Weights of a small mixture-of-experts language model, trained from scratch on English Wikipedia.
Size: 13 layers, width 448, vocabulary 41965, 202M parameters.
Experts: 80 experts in each of 11 layers, 3 picks a token, a sigmoid router.
Below are experts of layer 10 (counted from 0) of a mixture-of-experts language model. Rows are named router (the router's row for the expert), down (a neuron's output weights, with its number) and show model dimensions 336-447. Each number is 50 + 15 x the weight over its row's rms, rounded and kept within 0 to 99.
After each expert's rows: a language model's description of what the expert responds to. This comes from a sample of Wikipedia text that the model never trained on.

# expert 4
router:69 57 31 67 71 38 37 67 68 30 35 64 67 70 43 69 69 71 34 53 70 59 62 37 43 66 67 60 68 39 30 32 66 40 63 33 63 65 58 36 33 37 35 68 68 66 38 39 66 58 68 65 35 32 60 38 59 61 70 33 30 45 63 43 33 33 60 69 41 68 66 67 40 36 44 62 32 63 33 56 42 65 35 31 33 67 41 54 69 40 65 54 35 69 33 32 39 32 60 38 39 57 66 58 59 33 70 58 34 65 66 64
down0:47 71 53 39 87 55 31 40 83 45 54 44 41 61 56 72 31 70 62 60 11 51 46 14 43 59 38 42 18 38 57 23 73 52 45 50 48 13 50 60 50 35 48 51 57 50 37 52 40 41 21 34 47 68 45 29 54 61 57 82 56 56 38 36 42 12 48 46 33 42 40 57 35 47 53 35 69 55 44 51 44 54 71 55 40 55 63 49 50 35 61 35 60 48 47 34 71 40 44 46 26 48 52 69 35 48 47 85 41 65 34 54
Table cells and separators

# expert 56
router:63 58 26 68 71 45 36 67 66 31 38 63 62 73 42 66 68 67 32 51 79 60 56 41 45 69 68 68 67 47 28 28 64 43 55 41 64 68 60 38 29 37 37 69 62 67 38 38 68 64 54 62 37 28 68 37 59 59 70 27 27 47 59 47 40 34 60 68 46 71 62 70 34 45 40 62 33 58 32 50 40 69 40 32 36 68 51 50 63 41 65 56 34 68 31 29 37 33 62 31 44 61 70 60 57 37 64 57 33 60 74 66
down0:55 51 71 49 63 46 69 39 61 53 25 45 51 80 57 57 22 63 71 36 33 56 61 62 48 59 53 38 72 48 57 54 37 41 48 62 29 40 60 44 38 45 37 29 64 64 63 55 57 34 53 48 52 62 42 38 49 49 59 59 52 69 76 52 10 46 57 47 35 23 62 88 58 40 57 62 40 54 24 69 32 39 33 44 19 64 59 17 72 60 49 54 65 56 58 40 37 51 56 34 51 65 54 46 47 70 66 44 49 72 38 53
Prepositions and given names

# expert 6
router:66 57 30 68 69 44 32 68 65 33 34 64 68 69 37 66 68 70 32 44 68 58 60 40 42 68 64 63 64 41 31 32 66 44 62 39 66 67 60 34 28 37 33 67 68 65 31 34 67 61 55 65 37 34 69 31 58 67 66 33 31 49 58 36 32 31 53 68 39 65 67 68 35 42 42 62 37 62 30 62 32 63 39 33 37 66 48 55 65 37 68 56 33 64 41 32 36 32 62 34 37 64 69 66 63 35 65 60 31 66 65 67
down0:63 43 42 49 28 25 91 69 55 52 47 37 99 67 41 68 33 64 62 49 67 32 48 58 54 42 56 54 33 44 60 47 72 61 88 39 63 21 46 63 06 59 46 38 38 40 47 38 46 59 53 41 81 20 63 28 48 26 67 60 47 34 65 61 57 33 58 56 50 27 46 53 51 73 34 17 59 65 39 60 45 55 58 49 23 55 13 43 73 75 61 68 44 35 42 53 68 49 45 46 47 43 27 25 86 46 49 52 40 58 67 70
Table cells, list markers

# expert 17
router:66 64 33 64 66 41 34 67 68 32 32 67 65 66 34 66 68 67 30 58 68 66 66 35 39 66 67 67 67 34 33 34 65 41 69 37 64 66 65 37 34 37 30 68 62 67 32 36 65 65 65 63 37 34 68 37 63 63 68 32 34 42 63 41 33 34 57 67 41 66 64 64 35 41 39 61 33 63 33 59 33 68 38 34 32 67 47 57 70 36 64 54 34 65 34 33 34 33 66 36 35 67 67 67 63 36 67 54 34 65 65 68
down0:63 81 55 79 59 56 51 57 65 48 36 48 50 46 37 47 20 54 47 69 48 64 52 52 20 54 49 65 55 41 64 52 56 57 53 43 62 53 66 59 42 14 59 38 30 72 50 32 60 56 21 85 82 41 71 37 41 17 33 33 42 67 51 37 60 57 18 59 34 58 17 69 74 38 44 49 68 46 46 36 53 35 41 46 24 46 39 54 62 77 46 51 56 23 41 40 53 46 53 43 44 64 41 54 42 66 45 39 57 48 45 59
Digits and place names

# expert 26
router:69 60 33 66 68 36 31 67 65 34 34 67 69 68 40 66 67 68 31 52 65 64 65 35 42 66 63 68 65 43 34 35 69 40 65 32 66 68 56 27 34 34 34 66 66 67 36 41 66 65 64 69 36 34 65 30 59 68 67 34 35 47 65 41 35 31 62 64 41 66 66 67 38 41 39 61 34 65 35 62 31 66 41 34 36 69 52 55 66 36 68 52 37 64 38 36 38 33 61 34 36 65 65 67 65 35 66 55 31 67 64 67
down0:69 59 47 60 45 64 58 73 36 53 43 55 52 50 37 43 49 34 51 40 28 34 53 72 62 36 77 60 47 66 36 45 59 57 58 66 49 47 44 70 45 54 43 60 35 36 52 69 25 44 58 27 44 39 49 25 59 53 78 37 54 54 34 56 14 38 27 47 73 68 77 75 77 80 59 34 51 32 52 53 39 53 53 57 29 54 69 44 78 44 38 44 27 49 46 68 50 38 67 53 43 31 69 35 46 45 57 54 72 48 42 34
Verbs and nouns after function words

# expert 53
router:73 59 33 67 65 43 34 67 69 31 32 66 64 67 42 67 66 69 34 56 74 62 62 42 47 64 63 63 63 43 32 30 63 36 66 43 69 67 65 39 32 32 34 72 65 68 37 41 71 59 59 61 32 26 67 30 62 65 67 27 29 46 65 45 37 35 63 70 36 65 65 68 35 41 35 66 43 62 30 57 34 68 40 36 35 67 49 55 68 36 68 54 33 65 33 35 41 34 64 31 42 59 70 64 63 38 66 52 32 68 67 65
down0:54 60 52 52 77 62 07 48 39 42 62 27 46 40 77 80 56 83 58 40 80 70 52 53 53 61 69 54 68 47 38 55 46 36 24 36 62 38 53 46 44 70 70 39 57 41 54 25 46 22 42 42 66 41 53 39 58 29 40 33 63 42 17 52 54 41 30 42 63 69 77 49 59 58 39 40 49 63 42 62 51 55 45 58 60 49 39 43 06 52 59 45 57 60 48 38 38 57 61 54 54 34 46 51 46 60 44 47 16 52 41 59
Name and title starts

# expert 55
router:69 55 30 70 72 44 37 66 67 29 35 60 62 70 44 61 68 68 31 53 78 57 53 40 43 72 69 68 71 47 30 32 63 43 57 38 64 62 59 42 31 30 40 71 62 69 44 42 69 62 57 61 34 25 64 36 55 65 66 24 28 46 56 46 36 32 57 76 48 71 62 66 32 46 39 55 43 60 30 56 40 66 45 37 36 65 49 50 67 39 61 56 31 73 35 32 39 33 60 26 43 58 71 57 59 31 69 50 31 64 65 66
down0:64 70 73 46 57 32 55 49 57 48 25 28 49 85 30 85 49 27 48 23 63 77 40 29 26 38 61 95 56 56 32 20 40 48 68 55 30 57 27 84 59 31 27 47 37 46 39 32 07 58 57 37 75 63 42 56 61 31 41 41 46 64 34 41 35 56 42 54 30 36 30 36 40 64 82 51 68 41 50 65 45 28 50 44 27 19 69 63 66 77 59 34 51 55 44 50 51 50 52 41 71 42 44 32 44 46 75 69 65 52 47 50
Mixed names and verbs

# expert 52
router:70 54 31 69 72 44 37 70 66 28 32 67 60 72 44 66 73 67 30 54 79 59 54 43 38 71 64 66 64 45 29 28 68 43 56 47 61 66 57 35 35 34 36 72 68 65 42 46 72 57 60 57 32 25 69 37 57 63 68 29 34 48 62 46 34 36 56 76 38 69 64 69 32 44 38 61 43 64 30 48 39 65 44 36 35 66 54 57 63 39 69 54 35 65 35 31 42 31 64 34 41 57 69 62 57 33 74 51 36 66 71 67
down0:57 44 65 55 21 48 54 38 43 57 67 60 49 52 19 33 58 29 48 50 38 12 55 64 50 74 60 45 71 46 37 40 54 38 17 82 56 54 46 41 60 33 46 51 87 54 51 60 47 51 38 56 08 44 43 34 33 57 63 36 43 69 66 48 27 35 51 42 58 37 58 39 53 76 38 47 39 63 27 75 38 53 56 57 55 73 55 59 70 56 66 62 34 68 42 60 51 45 40 64 63 45 43 56 57 67 73 51 75 55 45 40
Auxiliaries and predicate verbs

# expert 50
router:68 57 34 71 68 39 33 67 69 34 33 69 61 67 40 66 70 69 34 58 72 65 65 46 45 65 67 62 68 40 31 36 61 39 61 39 64 71 64 35 30 31 35 69 63 69 41 41 71 59 60 62 35 30 64 32 59 66 65 25 34 43 60 53 34 34 62 72 38 66 66 70 38 46 40 65 32 59 33 52 36 67 44 32 35 62 49 55 67 38 61 55 29 67 32 27 36 33 59 32 41 63 71 65 61 35 66 54 36 69 65 68
down0:63 32 83 78 64 70 62 47 56 70 16 40 51 74 56 63 54 30 44 49 65 31 54 44 13 58 58 30 62 42 84 50 82 58 31 49 75 58 37 47 54 33 54 61 53 45 34 82 63 37 51 74 65 35 61 68 57 49 45 57 35 45 38 39 73 36 58 51 51 32 53 51 30 41 55 49 40 36 47 42 42 60 63 54 39 31 41 47 42 55 59 42 77 64 70 82 60 12 49 36 61 70 31 56 37 55 44 33 45 58 54 53
Function words and months

# expert 63
router:65 56 31 73 66 46 35 72 68 31 34 65 64 69 40 62 69 65 30 52 81 62 59 46 48 70 67 67 70 49 27 31 61 49 62 37 68 61 50 40 36 37 34 69 57 70 39 47 62 67 49 59 34 18 62 42 59 66 70 19 29 50 56 50 35 30 63 73 45 71 64 69 32 48 45 59 44 58 23 48 41 70 42 30 40 67 51 54 62 44 56 47 29 72 33 32 42 33 61 34 41 58 71 62 54 37 68 48 34 63 64 67
down0:37 52 40 40 27 09 64 57 84 86 54 60 42 64 76 71 59 37 47 41 42 49 31 47 42 46 30 63 55 56 61 30 43 39 61 57 36 46 69 58 14 68 26 40 53 47 52 57 33 58 57 45 47 29 82 48 33 45 51 33 66 36 45 54 25 67 42 67 54 43 56 45 67 29 69 45 37 49 22 71 52 53 42 51 37 41 30 53 68 33 57 69 49 43 50 22 63 51 58 61 80 38 60 59 58 40 60 31 73 14 76 66
Headings and field labels

# expert 2
router:67 60 35 68 71 37 32 69 68 32 35 65 63 66 37 68 67 64 29 46 69 62 60 31 41 68 63 67 67 43 31 33 64 47 66 33 70 67 60 43 31 35 33 71 67 66 31 38 70 65 58 71 35 35 65 33 55 68 69 33 31 39 61 46 32 31 56 69 44 66 66 63 36 45 42 60 40 62 35 67 30 67 38 33 33 69 47 52 63 38 67 57 36 63 34 34 40 34 64 32 33 68 66 65 61 36 67 60 32 70 65 66
down0:68 45 58 53 46 52 44 59 37 51 33 35 48 50 65 16 44 51 30 76 33 42 24 56 46 42 40 51 61 88 96 45 60 42 31 53 55 54 36 43 55 58 51 47 73 70 65 25 22 47 57 39 32 47 32 35 59 52 65 31 40 44 74 49 46 34 56 45 84 31 49 65 45 41 38 65 66 48 38 44 49 63 41 40 40 51 67 62 51 50 62 49 57 38 58 52 64 37 65 68 30 70 32 41 74 32 56 49 65 50 25 53
Table separator spacing

# expert 60
router:67 59 28 71 69 44 36 67 70 35 36 62 58 71 44 65 70 68 29 57 82 59 57 41 46 71 69 63 70 47 31 31 63 40 65 41 64 66 59 39 37 34 32 67 61 66 38 45 66 66 57 64 34 24 64 37 55 63 67 27 30 47 58 50 33 31 62 73 44 65 60 66 36 43 40 61 38 54 31 52 41 70 38 32 32 65 53 55 63 36 63 55 30 70 36 30 35 30 61 30 39 63 69 64 59 35 65 56 33 65 67 67
down0:32 69 52 39 44 48 39 44 42 30 38 38 79 62 33 55 34 56 60 38 62 32 30 54 45 34 43 62 44 66 54 42 69 60 43 55 64 54 55 43 50 48 57 53 40 44 45 39 48 39 41 67 80 54 52 52 34 67 63 49 29 42 43 33 35 25 28 44 46 47 46 46 25 40 29 48 48 57 46 59 47 74 49 60 64 44 35 41 58 18 36 39 52 76 72 41 42 24 34 51 36 33 54 63 78 46 68 24 63 52 59 61
Names and sentence openers

# expert 48
router:69 58 32 68 66 42 34 63 70 34 34 65 65 70 37 62 68 70 34 55 71 63 64 44 44 65 64 61 66 41 33 31 61 37 65 39 63 67 63 36 37 32 35 68 61 70 40 43 72 62 59 65 38 31 65 34 59 65 67 33 31 46 61 45 34 33 58 70 38 69 67 68 32 43 38 62 36 60 31 54 40 66 41 31 31 64 48 56 68 37 69 51 35 67 34 33 37 34 59 34 38 62 66 67 59 37 69 53 36 70 72 69
down0:71 50 63 43 53 60 41 51 47 28 74 27 60 38 46 54 26 27 63 21 55 79 59 32 31 56 48 78 64 74 45 34 54 55 55 59 31 64 49 69 34 82 35 35 37 46 41 34 59 52 55 57 44 63 48 61 29 54 45 39 16 52 52 32 37 18 30 38 48 33 62 60 43 38 53 37 43 36 46 47 38 36 19 67 47 58 31 65 55 51 61 50 39 56 16 46 35 47 29 69 29 74 79 43 50 34 46 83 54 40 43 46
Commas, prepositions, years

# expert 39
router:69 60 31 65 69 40 29 68 65 34 39 65 69 67 38 66 70 70 30 57 66 66 65 38 45 68 64 67 70 44 34 35 62 42 60 35 68 66 61 39 34 34 39 70 66 66 34 45 66 61 58 69 35 35 70 25 54 65 72 33 34 40 58 49 35 27 62 65 40 70 67 72 38 41 36 61 34 60 28 57 32 66 45 35 32 68 50 52 69 40 69 52 34 64 35 35 38 36 61 29 40 60 67 64 64 38 63 48 29 71 70 68
down0:61 34 21 54 67 71 63 48 68 41 41 58 22 59 44 63 67 47 41 46 60 45 46 62 29 54 61 59 59 32 58 57 50 45 70 73 37 66 47 66 41 39 62 46 37 52 47 56 51 46 71 55 48 45 45 64 50 49 67 62 63 50 45 61 46 73 53 56 55 76 65 36 44 53 53 53 67 56 56 52 24 60 58 47 27 64 46 29 40 29 42 38 59 56 63 69 38 46 35 47 67 58 94 52 72 44 69 43 36 36 49 40
Function words, mid-sentence

# expert 54
router:69 58 31 66 69 46 29 67 75 31 37 67 63 68 45 65 66 65 32 58 73 62 61 42 43 69 64 65 69 45 28 30 66 38 60 39 68 70 60 35 34 34 34 70 63 64 42 41 66 59 53 66 32 25 64 35 61 60 65 27 33 48 64 47 35 35 65 69 41 71 69 70 37 42 41 64 36 65 32 50 36 67 39 32 37 67 51 54 68 36 68 53 31 69 37 31 39 34 66 34 36 64 68 64 62 33 64 55 35 66 66 68
down0:63 66 35 70 23 24 36 68 68 52 38 59 75 51 64 39 62 35 46 52 39 54 34 50 27 56 41 70 55 50 63 58 57 54 36 14 57 60 40 27 28 51 64 31 36 99 69 50 65 37 30 50 61 57 47 67 41 50 73 33 41 53 73 68 27 84 23 48 43 30 45 60 48 54 44 58 62 48 69 54 62 57 18 58 64 50 32 34 40 18 41 52 40 43 31 14 55 26 38 32 67 60 54 39 51 33 39 49 49 63 32 44
Sentence-start subjects

# expert 43
router:71 60 30 68 70 40 32 66 68 37 36 64 71 68 47 77 72 68 32 49 76 60 61 43 38 70 65 66 64 44 26 32 64 42 59 33 63 64 59 36 32 33 37 67 60 65 38 48 63 67 60 68 40 30 64 34 50 64 67 29 32 45 61 45 37 34 63 67 44 69 66 71 34 47 40 58 39 59 31 63 33 66 43 34 40 68 49 50 68 39 69 55 34 69 41 36 41 31 52 26 34 62 71 59 57 38 64 55 29 73 63 67
down0:33 77 38 57 68 41 45 59 65 59 33 34 65 59 49 52 58 56 57 57 66 47 62 61 65 48 73 55 46 45 53 38 56 62 62 52 62 80 35 57 48 46 53 29 57 68 52 42 53 43 64 34 56 29 52 52 44 73 49 31 34 50 33 61 34 58 38 41 63 65 24 53 41 34 83 57 68 63 52 46 54 70 41 49 74 66 42 50 34 44 54 43 17 48 15 37 71 56 36 59 39 44 46 65 60 74 48 18 24 50 53 78
Narrative prose words

# expert 8
router:70 53 33 63 69 36 30 68 69 31 34 65 69 69 39 67 69 67 30 56 70 61 59 42 42 69 65 62 65 34 32 34 65 37 60 38 64 61 59 38 31 37 33 66 65 68 35 45 68 58 63 69 37 36 65 32 56 67 68 34 31 39 63 43 34 34 60 68 39 67 66 68 37 40 39 60 31 62 35 60 36 63 38 31 30 67 49 57 67 36 68 59 32 67 39 32 36 32 60 34 37 63 68 63 66 29 68 54 31 70 68 68
down0:58 60 42 39 66 55 62 49 78 84 47 18 36 50 50 40 48 37 54 52 43 73 24 41 66 71 61 67 44 62 40 48 39 46 62 55 40 78 37 40 52 55 52 36 33 64 65 42 41 54 47 33 51 35 49 57 37 50 63 57 62 32 35 64 52 58 61 36 45 61 37 18 67 70 31 57 40 67 60 73 54 31 50 68 46 59 53 67 66 65 22 49 48 30 45 64 56 29 85 48 41 63 93 53 66 26 09 47 36 47 28 42
Table cells, section breaks

# expert 19
router:64 57 34 65 67 35 33 67 67 35 33 68 64 65 38 66 65 67 34 55 66 65 64 37 39 65 67 66 64 33 33 36 66 39 67 38 64 69 64 33 32 34 32 67 64 67 34 35 66 60 62 64 33 33 74 34 67 64 65 34 34 40 66 37 35 34 63 67 36 68 65 66 33 39 36 64 31 65 34 55 31 65 38 33 30 66 52 60 66 36 70 54 33 66 31 34 34 35 63 34 37 65 67 69 64 37 66 53 33 68 67 66
down0:74 61 22 38 54 46 67 55 12 21 24 51 47 48 63 73 37 36 76 51 32 28 55 46 51 57 65 24 49 12 38 53 87 68 25 66 45 43 50 24 34 51 69 37 54 67 50 28 58 64 32 46 46 72 48 61 84 39 56 57 75 48 70 55 46 21 51 66 54 38 59 56 49 63 54 54 54 39 53 28 52 43 33 37 61 48 56 58 57 50 57 56 65 58 39 45 40 34 46 49 37 52 19 51 55 48 36 65 10 49 50 55
Proper nouns and content words

# expert 58
router:69 54 30 70 70 43 30 71 66 34 41 61 67 73 39 66 66 67 34 55 79 64 60 43 49 75 62 64 63 50 29 28 63 42 62 37 65 64 53 42 36 34 37 68 62 72 40 48 67 57 54 65 33 24 65 34 52 61 72 25 32 49 54 46 34 31 54 76 44 64 61 67 32 43 41 60 36 58 34 51 39 73 49 33 34 70 48 51 63 43 57 57 28 68 35 26 37 25 63 28 43 59 73 66 57 37 66 56 34 64 65 61
down0:41 44 60 53 51 29 34 40 37 71 52 80 60 34 79 68 69 66 63 50 65 68 50 50 42 36 57 65 14 58 54 45 59 50 57 71 30 48 49 59 57 22 66 28 65 58 40 49 36 52 29 60 41 27 83 25 49 63 45 74 54 44 50 33 51 36 44 67 66 67 16 65 52 46 65 53 65 62 19 17 72 27 56 61 32 57 68 40 56 59 64 35 63 77 44 43 05 66 64 59 46 54 43 49 81 50 36 79 60 30 25 36
Possessives and name continuations

# expert 37
router:66 59 35 65 71 45 25 68 68 36 37 62 62 67 38 67 72 71 32 52 70 69 62 41 44 66 64 62 69 42 32 30 65 43 62 36 63 67 60 34 32 35 33 66 64 62 41 44 68 65 60 65 28 34 66 31 65 71 67 29 34 35 59 44 36 31 55 69 42 66 64 64 35 43 39 61 37 59 33 60 34 64 44 33 32 65 50 51 69 37 67 56 33 64 36 32 34 30 62 34 34 67 69 61 62 41 64 49 32 66 69 67
down0:47 57 34 62 46 46 37 77 50 63 64 66 51 67 79 35 63 41 77 45 59 55 42 66 49 32 62 70 79 75 63 36 42 48 44 57 37 64 47 36 70 47 37 52 61 67 48 41 62 74 54 38 38 62 44 23 61 58 56 70 40 50 39 56 66 52 53 44 47 40 36 30 35 48 30 43 48 56 46 69 54 71 62 42 33 48 46 49 44 79 55 72 51 60 69 50 56 56 35 63 67 63 71 19 52 32 48 66 41 60 35 50
Biographical verbs and connectors

# expert 0
router:67 58 32 65 66 39 32 66 67 35 32 66 69 67 38 67 66 68 35 51 68 68 63 40 38 66 65 67 65 38 32 35 66 42 64 38 67 68 59 35 29 33 32 70 67 67 36 39 67 63 59 66 33 32 65 32 59 67 66 32 33 39 63 43 33 32 59 69 31 65 66 67 33 43 38 65 33 62 33 61 36 69 41 32 30 66 51 57 67 40 65 59 33 67 34 32 33 33 65 32 37 65 67 68 66 34 66 60 35 68 67 65
down0:47 33 60 49 33 61 49 55 57 71 54 50 53 36 28 52 44 57 40 52 74 52 60 31 49 26 57 46 76 62 71 54 41 52 60 41 58 41 47 43 69 24 51 49 37 37 60 62 71 54 40 35 54 29 54 45 67 22 33 49 53 69 58 44 44 45 59 28 52 59 55 72 53 37 66 42 41 42 65 60 59 42 70 56 30 41 35 60 29 68 40 78 59 50 74 26 47 52 27 57 49 59 57 62 27 54 37 46 70 58 55 44
Table cell separators

# expert 46
router:69 59 33 65 63 45 30 68 68 35 36 67 65 69 39 66 69 67 35 55 71 60 61 40 46 65 70 63 68 43 30 32 62 37 65 36 63 71 62 34 34 32 32 68 64 69 40 38 68 64 61 64 33 31 66 35 59 63 63 31 34 47 65 43 33 36 61 68 35 68 66 69 34 47 38 64 31 62 33 53 32 65 36 30 35 64 51 58 68 35 68 54 36 67 32 31 38 34 57 35 38 67 66 64 58 35 70 56 37 72 68 67
down0:62 11 53 40 39 55 76 60 32 53 62 59 28 58 53 38 44 34 59 47 84 56 55 30 57 74 75 62 49 53 38 52 26 36 64 43 42 36 50 44 34 51 53 35 31 64 52 59 61 69 58 41 43 57 48 48 42 51 51 56 38 56 61 41 42 50 63 60 64 79 60 25 43 58 46 77 49 51 68 47 35 37 69 27 76 38 36 26 60 47 41 47 52 64 55 42 55 49 64 36 48 43 32 67 48 43 63 58 82 47 36 69
Modifiers and name fragments

# expert 30
router:70 57 30 67 67 39 34 65 68 32 34 65 70 69 43 65 67 66 33 52 66 61 62 40 43 67 68 64 64 45 31 33 63 45 63 31 66 71 56 34 33 34 30 65 68 67 37 40 70 58 58 67 35 35 65 37 60 62 67 29 32 47 63 45 33 34 65 68 43 66 68 67 34 41 36 67 33 62 37 59 28 64 38 36 35 65 48 52 68 36 69 56 34 67 37 34 37 32 64 36 35 61 67 64 61 34 63 59 35 68 64 64
down0:21 40 71 69 35 57 44 42 50 30 50 58 36 84 61 46 54 50 49 58 73 22 39 46 57 50 27 71 76 37 54 59 38 64 61 32 53 44 55 73 40 14 39 30 71 46 73 51 42 44 40 66 44 49 56 55 48 57 66 15 43 34 41 14 18 36 59 59 33 76 32 65 43 43 42 60 51 26 52 54 50 45 60 41 51 84 58 32 39 83 24 45 33 58 56 62 57 56 81 65 38 43 65 40 56 41 63 28 44 37 26 51
Nouns, numbers, field labels

# expert 7
router:64 59 35 66 67 41 32 67 68 34 35 66 67 65 41 65 67 69 34 54 67 65 64 39 38 65 64 65 66 35 33 35 67 38 69 35 65 69 67 34 33 35 33 64 65 66 34 34 66 64 60 67 35 35 67 33 63 63 65 33 35 42 70 40 34 34 62 65 32 65 65 66 36 40 40 67 33 64 35 60 29 65 34 32 33 64 55 64 66 35 71 54 33 64 33 35 35 33 64 35 33 68 65 67 65 35 66 56 33 67 65 67
down0:62 44 57 75 74 58 59 20 45 42 59 45 45 51 59 63 58 74 34 42 52 68 64 41 45 35 58 70 87 49 62 13 37 55 50 53 72 58 42 36 54 61 60 50 61 55 38 52 38 68 36 56 68 36 65 41 49 66 51 66 50 49 59 23 52 73 46 17 28 40 53 46 85 59 45 30 45 57 41 38 59 69 33 50 76 34 63 33 35 17 34 64 41 46 66 33 67 50 26 46 50 44 54 58 56 57 50 62 46 68 45 63
Table and list delimiters

# expert 36
router:65 60 35 65 67 40 31 69 69 36 35 68 66 67 40 66 66 68 34 59 67 69 65 40 37 64 66 66 66 40 34 34 68 38 67 41 63 70 67 35 32 36 33 65 63 66 36 37 68 66 67 65 30 33 72 35 59 66 65 33 37 43 61 41 34 33 65 68 36 65 65 66 36 41 39 65 32 58 31 58 34 63 43 33 33 64 55 63 65 36 72 53 34 65 36 32 34 36 68 35 36 63 65 68 62 36 67 50 33 66 65 68
down0:50 51 50 33 65 34 62 56 62 49 42 23 34 32 55 54 78 35 38 44 57 82 42 65 53 76 43 61 67 28 73 54 55 51 55 62 73 52 66 47 45 60 55 38 22 46 50 44 37 47 25 65 52 63 43 37 60 48 39 50 26 67 70 60 55 43 41 67 35 34 55 52 71 30 33 40 32 67 34 64 05 67 42 67 71 44 36 51 48 31 34 61 75 26 45 47 27 54 64 42 44 43 44 47 27 30 53 28 74 53 59 51
Nouns after determiners

# expert 31
router:68 55 33 65 66 39 31 65 69 33 32 68 69 68 39 64 67 66 33 51 66 65 64 39 39 65 66 63 67 38 33 32 64 42 67 37 67 67 65 32 32 32 32 66 69 68 30 38 71 58 59 67 36 33 66 37 60 67 65 34 30 49 63 47 33 34 61 66 38 70 67 65 36 38 37 65 34 62 34 57 30 66 33 36 34 64 46 55 67 36 71 53 32 66 35 34 37 33 63 36 36 63 64 69 64 34 66 56 37 65 67 69
down0:34 51 48 51 44 55 32 41 64 58 25 48 57 51 59 68 47 81 65 50 26 67 41 56 18 25 64 42 58 48 46 31 50 33 77 27 58 44 48 59 63 51 51 41 53 32 38 47 41 34 45 76 48 37 44 57 54 34 67 52 61 34 61 62 52 56 45 31 41 49 64 56 50 70 66 63 47 73 40 21 33 50 35 67 19 54 62 48 24 45 41 45 45 61 50 45 59 63 49 43 48 33 57 38 55 34 34 27 38 35 42 45
Word completions and headers

# expert 22
router:66 63 33 65 67 42 31 70 68 34 36 65 64 67 34 65 66 65 33 60 69 65 66 37 38 68 65 68 66 43 36 35 67 34 69 35 63 64 63 34 35 35 31 66 63 65 39 39 67 63 65 66 35 34 70 34 63 66 68 35 36 36 69 45 38 34 58 66 36 65 62 64 36 36 38 71 33 64 34 59 29 66 41 34 34 65 49 60 64 36 71 54 34 63 34 33 35 33 63 33 37 62 67 65 66 32 66 59 33 65 66 66
down0:41 39 44 49 48 61 54 27 33 48 42 32 91 20 60 67 38 74 58 38 79 47 55 34 58 72 62 33 61 65 68 73 45 38 48 58 62 49 36 44 33 68 74 42 40 71 46 34 56 57 48 39 47 35 37 58 47 35 64 60 59 32 66 52 40 10 68 59 62 41 82 17 43 76 43 59 40 54 34 50 75 57 34 69 61 35 39 28 38 54 47 46 50 64 43 34 57 53 58 49 55 68 47 39 55 55 78 53 55 64 51 33
Abstract nouns and adjectives

# expert 14
router:66 60 33 65 67 38 34 65 66 35 31 67 66 67 40 66 67 67 32 47 67 68 63 38 37 64 64 64 64 36 35 34 65 42 64 34 67 66 63 31 33 33 32 67 65 66 28 38 66 65 67 69 33 34 72 34 60 69 68 33 33 42 60 43 34 34 63 68 35 65 66 66 34 39 36 66 35 66 35 59 28 67 35 35 34 66 53 55 65 34 68 57 32 64 34 33 35 32 64 34 38 62 66 67 61 35 66 61 34 67 65 66
down0:69 82 27 31 50 57 49 58 18 47 65 65 35 57 46 53 62 45 65 63 30 29 30 58 40 41 39 50 36 76 50 46 35 34 66 58 56 37 32 58 55 62 42 49 47 58 47 26 37 71 59 71 48 80 55 49 23 59 53 25 68 45 37 48 43 21 67 71 78 62 43 34 56 39 65 59 70 22 74 33 34 47 46 53 45 46 26 31 58 09 41 40 48 63 42 57 56 41 31 60 56 55 53 43 57 42 57 60 31 35 42 48
Content nouns after modifiers